{"n_layer": 13, "d_model": 320, "n_experts": 64, "experts_per_token": 4, "d_expert": 160, "d_shared_expert": 256, "activation": "squared_relu", "moe_layers": [1, 3, 5, 7, 9, 11], "router_score": "softmax", "normalize_top_k": false, "routed_scale": 4.0, "balance_loss": 0.0076, "balance_bias": false, "router_logit_norm": 2.0, "init_std_router": 0.0189, "lr_router": 0.000255, "n_head": 5, "n_kv_head": 5, "head_dim": 64, "vocab_size": 7085, "norm": "rmsnorm", "norm_place": "pre", "norm_eps": 1e-05, "positions": "rope", "rope_base": 10000.0, "rope_fraction": 0.25, "qk_norm": true, "attn_scale": 0.13, "tie_embeddings": false, "parallel_block": false, "extras": ["capped logits"], "init": "normal", "init_std_qkv": 0.0157, "init_std_o": 0.0, "init_std_up": 0.0157, "init_std_down": 0.0, "optimizer": "muon_variant", "lr": 0.00608, "lr_mult_qkv": 0.7, "lr_mult_down": 1.5, "beta1": 0.95, "lr_head": 0.00522, "warmup_steps": 50, "schedule": "wsd", "decay_fraction": 1.0, "decay_shape": "linear", "final_lr_fraction": 0.0, "batch_tokens": 32768, "seq_len": 512, "doc_mask": false, "train_tokens": 219200000, "steps": 6690, "dataset": "wikipedia_en"}
Below are experts of layer 3 (counted from 0) of a mixture-of-experts language model. Rows are named router (the router's row for the expert), up (a neuron's input weights, with its number), down (a neuron's output weights, with its number) and show model dimensions 80-159. Each number is 128 + 24 x the weight over its row's rms, rounded and kept within 0 to 255. Numbers have three digits each.
After each expert's rows: a language model's description of what the expert responds to; "comes before" lists some tokens at least twice as common just after its tokens as in all text. This comes from a sample of Wikipedia text that the model never trained on. Tokens count by the router's weight.

# expert 10
router:135141108144160100136143129083108115129135152127104099133129127084130122131121139133081140066127136136114175139114145111093155142189117161128155147123160144135137168133147170132097118151139093110141152135114141117140169143106164093138140109
up0:119113143141089136164128130127087129122123088121167126167155119135156169125131109158060102118137125163111125174177122165104170125132124161127129074135114158123106109093145132092148150179148103115107116117110149110127152128147134128118090089
down0:077123142116097112138108117127094148093101134121129133083109105133141099124114159132142106113134153184111071074126112118150100145102126119154115120137127102132106139168114125149129121136132120113184155085170076110185115127127138131092104140
up1:121099102158156074143114137140134120114152118123149129155141141153114122127120112136118146147158096093162094141116155122134152112159124142148150146145147114153099093142142117127166132088137106102122123116131144099122161136110178125092106106
down1:131115135133144179120085093141164140159134102108146119138087142114101134100096147111093134104123137139119089121115115138070122179132101064097144123155124134122106108130130076121136131155143116152105106152104144136153138161129088161148140093
up2:106102113132137101123147139123140060141106123112124119099140152136175105088153119151154081152094108103169147112146127171130134171124080165126154133108176092114138112101151142143142151145139144155148153096139126150127168102107133132116146127
down2:140114132129161160105132133130145107149133118178121117090132145141126091099104123124130119122118095077119100121128142099137155103097115103124098114129123143077175139173092120083098146086144151170118165122114105141109134111172134155123077129
up3:159104090147164118093131158157131120099144135115096154131144100162140112093143138167139150157171076181127124142115119097120138152133137150092163102129156148175150094101141100099134139125139091094147137113148104121127187136165141158104135092
down3:103112151163120120117150115153125137138092146133145174168136142131142128129084087124163133110120100130127131118154161179083103140090089090138086096142075160136131168119103133105103104130095110148153115119150158132143104148129089118072144148
up4:147152168139175136113143112117141093120102129137153138125135125199099151131137159087161169080160117128195143135083153102107170122122158127131157127120133149125121107115132160157133139135154075134137158125109155111145098098126133160105110150
down4:156133123111105166087136132149156134102138123132094132108131110158155092103129112092089138053100154147148164134134111133123119165100090134142119113116141105139114099119143096093150135142080144140126125134170141127091166119139142126149106143
up5:163188155167106134147168132127127125134147089170149124139121076137107137168138126130098120115161110133151157129102067066133082154138093132155146125078142160147141149117159128132153166135143141129135162122132122130126135166147132133179150119
down5:148121177147148130071157121127163128149104187128081121192160168122157156112123131118131167114109127141066099117111136170138117165119162127157128166130125120088180136137137068130151155126107118132105114142087114134139171136144140136100173128
What it handles: Paragraph and sentence breaks. Line breaks, double breaks before headings, and sentence-ending punctuation with a space, such as ". ", "). ", and table cell bars.
comes before: "- ", "The ", "==", "In ", "== ", "He "

# expert 33
router:151126130126184120131163146116082126135121130151124088135103131096089115138148119073110151112126150161109123110077172126075133108187132126117155140143164104125165136090126160128136092142167116124123152113088153131103142116111165080107149115
up0:099131154113092111160127125126088133127127084100165120165163109141164152125138119151064094110169148166136136150141139165086140119145140165128110084120084142090116125109155112100171136130167127114116094124113155115157132120158132141147084068
down0:089124173095071185112083120125119157113113118125134140096144117130126131128113140120128092121140153177139087101142109118152079147118135131152113128169146090114126162186115130113126130132140116098198158099187097089166102115135147147117106153
up1:121099101158156073143114136139134120115152118123149129155140141153114122127120112136118146147158096093161094142116155122134152112159124142148150146146147114153099093142142117127166132088137106101121123116132144099122161136110177125092106106
down1:131115135133144179120085093141164140159134102108146119138087142114100133100096147111094134104123137139119089121115115138070122179132101064096144123155124134122106108130130076121136131155143116151105107152104144136153137161129088161148140093
up2:135127105133133090135168141126149068132119136110137118108113153121198097079141120149155108141095106119151166134136119166117145174117076169126134141102171110103140107119128133139142186165159123161139164109152118114148152107122133125113149119
down2:167108122142162159103141152134140099133143133163142109097134142170134110104102126128120128105119116098119103141128159112122157103121130107111114118127141149081173149182099123097096146086133134165131157109100112144114136133164141159118079134
up3:159104090147164118093131158157131120099144135115096154131144100162140112093143138167139150157171077181127124143115119097120138152133137150092163102129156148175150095101141100099134139125139091094147137113148105121127186136164141158104135092
down3:103112151163120120117150115153125137138092146133145174168136142131142128129083087124163133110120100130127131118154161179083103140091089090138086096142075160136131168119103133105103104130095110148153115119150158132143104148129089118072144148
up4:147152168139175136113143112117141093120102129137153138125135125199099151131137159087161169080160117129195143135083153102107169122122158127131157127120133149125121107115132160158133139135154075134137158125109155111145098098126133160106110150
down4:156133123111105166087136132149156134102138123132094132108131110158155092103129112092089138053100154147148164134134111133123119165100090134142119113117141105139114099119143096093150135142080144140126125134170141127091166119139142126149106143
up5:163188155167106134147168132127127125134147089170149124139121076137107137168138126130098120115161110133151157129102067066133082154138093132155146125078142160147141149117159128132153166135143141129135162122132122130126136166147132133179150119
down5:148121177147148130071157121127163128149104187128081121192160168122157156112123131118131167114109127141066099117111136171138117165119162127157128166130125120088180136137137068130151155126107118132105114142087114134139170136144140136100173128
What it handles: Function words, line ends. Line breaks, table pipes, sentence-ending periods, and prepositions after verbs, such as refer to, for, from, on, which.
comes before: "- ", "the ", "The ", " ", "In ", "He "

# expert 55
router:099175112116156111112084134076134179110116155166167145120161165135095164113095115120117143105153132109120121127127140149128130137109154152147123145131075159166122109109093121117136101131137106175118104106174115154141152151109146132155090146
up0:126122142145120138185126132122085114095148118180184130157146124145142158106114116164064108108142113129132126185163073109099148106160144174120169071099117135119118088103152126134131161129157130106094119120100131113117148104144140119150111069
down0:081144139108137161085087109124099153101106133157155121121133115110155145124130118132152127153133122146143082114113117137182100152097106120162079122128139079142086099156105176129114117162125142120175164117178086144163078123135124131106128144
up1:121099101158156073143113136139134120115152118123148128155140141153114122127119111136118145146158096092162093141116156122134152113159124142148150145146146113153098092142142117128166132088138106101122123116131144099122161137110177124092106105
down1:131115135133144179120085093141164140159134102108146119138087142114100133100096146111093134104123137139119089121116115138070122179132101064097144123155124134122106108130130076121136131155143116151105107152104144135153137161129088161148140093
up2:145129115147124094118152135136140079147118137131121124106125151135188128076145119146168097152087103124175151114150118165154143155117053163123151132120162115096140099105149148120156166161158154150149153092158136132158155103106148108102158112
down2:138116116139143153111147137134145106107158107160152107095116158163117098121115119132113102101124124090114094142132147102094152089113111118112106122148134128086137166195101109083085136102137121147107147112103101150115122155168132156129079122
up3:159104090147164118093131158157131120099144135115096154131144100162140112093143138167139150158170076181127124142115119097120138152133137150092163102129156148175150094101141100099134139125139091094147137113148104121127187136165141158104135092
down3:103112151164120120117150115153125137138092146133145174169136142131142128129083087124163133110120100130127131118154161179083103140090089090138086096142075160136131168119103133105103104130095110148153115119150158132143104148129089118072144148
up4:147152168139175136113143112117141093120102129137153138125135125199099151131137159087161168080160117129195143135083153102107169122122158127131157127120133149125121107115132159158133138135154075134137158125108155111145098098126133160105110150
down4:156133123111105166087136132149156134102138123132094132108131110158155092103129112092089138053100154147148164134134111132123119165100090134142119113117141105139114099119143096093150135142080144140126125134170141127091166119139142126149106143
up5:163188155167106134147168132127127125134147089170149124139121076137107137168138126130098120115161110133151157129102067066133082154138093132155146125078142160147141149117159128132153166135143141129135162122132122130126135166147132133179150119
down5:148121177147148130071157121127163128149104187128081121192160168122157156112123131118131167114109127141066099117111136170138117165119162127157128166130125120088180136137137068130151155126107118132105114142087114134139171136144140136100173128
What it handles: Suffixes completing words. Derivational endings and second halves of common words, e.g. inhib-itor, oblig-atory, inner-most, techn-ology, All-Music, plus words like film and took.
comes before: ", ", "of ", "s ", "\n", ". ", "ed "

# expert 18
router:142136149125131157097078142106160123124120099125184108125148100145132123146114118123133062096148131133137083129139162087152156122141133084090123148163091107162126152152137167159127135126106114132106096123132169123115123126093141146109160121
up0:121134121160102140159122126128083127115133102134174135156147115145172155126124122157047098133133132161107115157190111184111159099149113194124147088122113143108096110120126138094159128169149107124096125115112142118134136127145167143118095091
down0:097148148124103151138105125135084137089108125125136127102132130126143116121104139135140121123139131153133069075139092129144107134119125122130110128147100107132104130175121160179113118132128117113175159085191091100168123136154137103100121112
up1:093099108144169082161130120133128139114155137116145159144118168141105124137121112141101170114146095087155095173090140123096118118156121148126143137115174108127127112128161142158143110093121091128137100096106166069119167107126152126113096137
down1:121133133120142144148111087116174176158124087145119114146058114105135145122111147136136136096138114147100084144153135138094111136130087053093125109143120141132117122131141089145167151140172119122104114161117133121139119154092105132173119073
up2:142110111148121097127172139137146076147133136135124108117135137127202130081141121142148108156091121118174154110154129151132153173117086165127140125123154097125131108109134123123159169148149165158142151099132149129165169127121144109117146111
down2:140112115145147153104141140144150101118135140160147099098140157166133116083106118127107114096132125111111099132117149105121133107138123121119114132129141149100168162195086123095094149078145133168119157122100101154105143125136134157117092135
up3:159104090147164118093131158157131120099144135115096154131144100162140112093143138167139150157171077181127124142115119097120138152133137150092163102129156148175150094101141100099134139125139091094147137113148105121127187136165141158103135092
down3:103112151163120120117150115153125137138092146133145174168136142131142128129083087124163133110120100130127131118154161179083103140090089090138086096142075160136131168119103133105103104130095110148153115119150158132143104148129089118072144148
up4:147151168139175136113143112117141093120102129137153138125135125199099151131137160087161168080160117129195143135084153102107169122122158127131157127120133149125121107115132160157133138135154075134137159125108155111145098098126133160106110150
down4:156133123111105166087136132149156134102138123132094132108131110158155092103129112092089138052100154147148164134134111132123119165100090134142119113117141105139114099119143096093150135142080144140126125134170141127091166119138142126149106143
up5:163188155167106134147168132127127125134147089170149124139121076137107137168138126130098120115161110133151157129102067066133082154138093132155146125078142160147141149117159128132153166135143141129135162122132122130126136166147132133179150119
down5:148121177147148130071157121127163128149104187128081121192160168122157156112123131118131167114109127141065099117111136170138117165119162127157128166130125120088180136137137068130151155126107118132105114142087114134139171136144140136100173128
What it handles: Mid-word stems, proper nouns. Middle or final pieces of words and names, such as Telugu Des|am, Gu|am, Assass|ination, touch|downs, plus State, Inter, points.
comes before: "\n", "of ", "(", "and ", "in ", "for "

# expert 35
router:129084123167092155133119173134171108113160093185131156128127120076143116142116111125129156130145111127133148114108125201150117126073129136100124136123136076145135110147106119100166162141117116127178130121106155118084109127133136134147125134
up0:093145134133133109160110119157072136087158106164177127164146119123125156130117120168093123125114113113118091144189114174099160094154122141114118084134108138118105110115167121074148137187152142095113104096129145095120130145153139150107095093
down0:080134114140099162139123133162094129082095148126135128111111072148140128138127150125154113146156132129136114058104114124194139112124128127134123106168146124141081102170118134143120107171149124093145170082151082099147108132160137135100111109
up1:122100101159154074140115140140134118116151113122150126153139139150117127126122112135116146151159095094159097139117153121132151113160121140145151144148145115152098093139141118124165131089137109102118119118135139103122160136109176125089106110
down1:131115135133144180120085093141164140159134102108146119138086142114100133100097147111093134104123137139119089121115115138070122179132101064096144123155124134121106108130130076121136131155143116151105107152104144136153138161130088161149140093
up2:118088086118135089108129117139131094135135131142133133118157110151132095113182141137138098182130084120141160121145098178110138157105116169133153190111138123121126086106133118140137161144132142124130171129117142125125138128129147099132099093
down2:183089119150146123104135151089093124162135120145145120131124128110151084135121130140142134082125137121132137090115107090097171119144111090136105114153136130112158161151132116127076114076125112149115099120113117112134156121132155174117069145
up3:159104090147164118093131158157131120099144135115096154131144100162140112093143138167139150157170077181127124143115119097120138152133137150092163102129156148175150095101141100099134139125139091094147137113148104121127187136165141158104135092
down3:103112151163120120117150115153125137138092146133145174169136142131142128129084087124163133110120100130127131118154161179083103140090089090138086096142075160136131168119103133105103104130095110148153115119150158132143104148129089118072144148
up4:146152168139175137113142112118141093120102129137153138125135125199099151131138160088160168080160117129194143135083154101107169122122158127131157127120133149125121108115132160157132138134154075134137159125108156112145098098126133160105111150
down4:156133123111105166087136132149156135102138123132094132108131110158155092103129112092089138052100154147148164134134111133123119165100090134142119113117141105139114099119143096093150135142080144140126125134170141127091166119139142126149106143
up5:163188155167106134147168132127127125134147089170149124139121076137107137168138126130099120115161110133151157129102067066133082154138093132155146125078142160147141149117159128132153166135143141129135162122132122130126135166147132133179150119
down5:148121177147148130071157121127163128149104187128081121192160168122157156112123131118131167114109127141066099117111136171138117165119162127157128166130125120088180136137137068130151155126107118132105114142087114134139171136144140136100173128
What it handles: Numbers and sports terms. Digits in score tables and results, like 1–0, 11.9, sports words like League, Cup, game, and the piece om in Yeoman, Wyoming.
comes before: "| ", "|", "(", "– ", "York ", "km "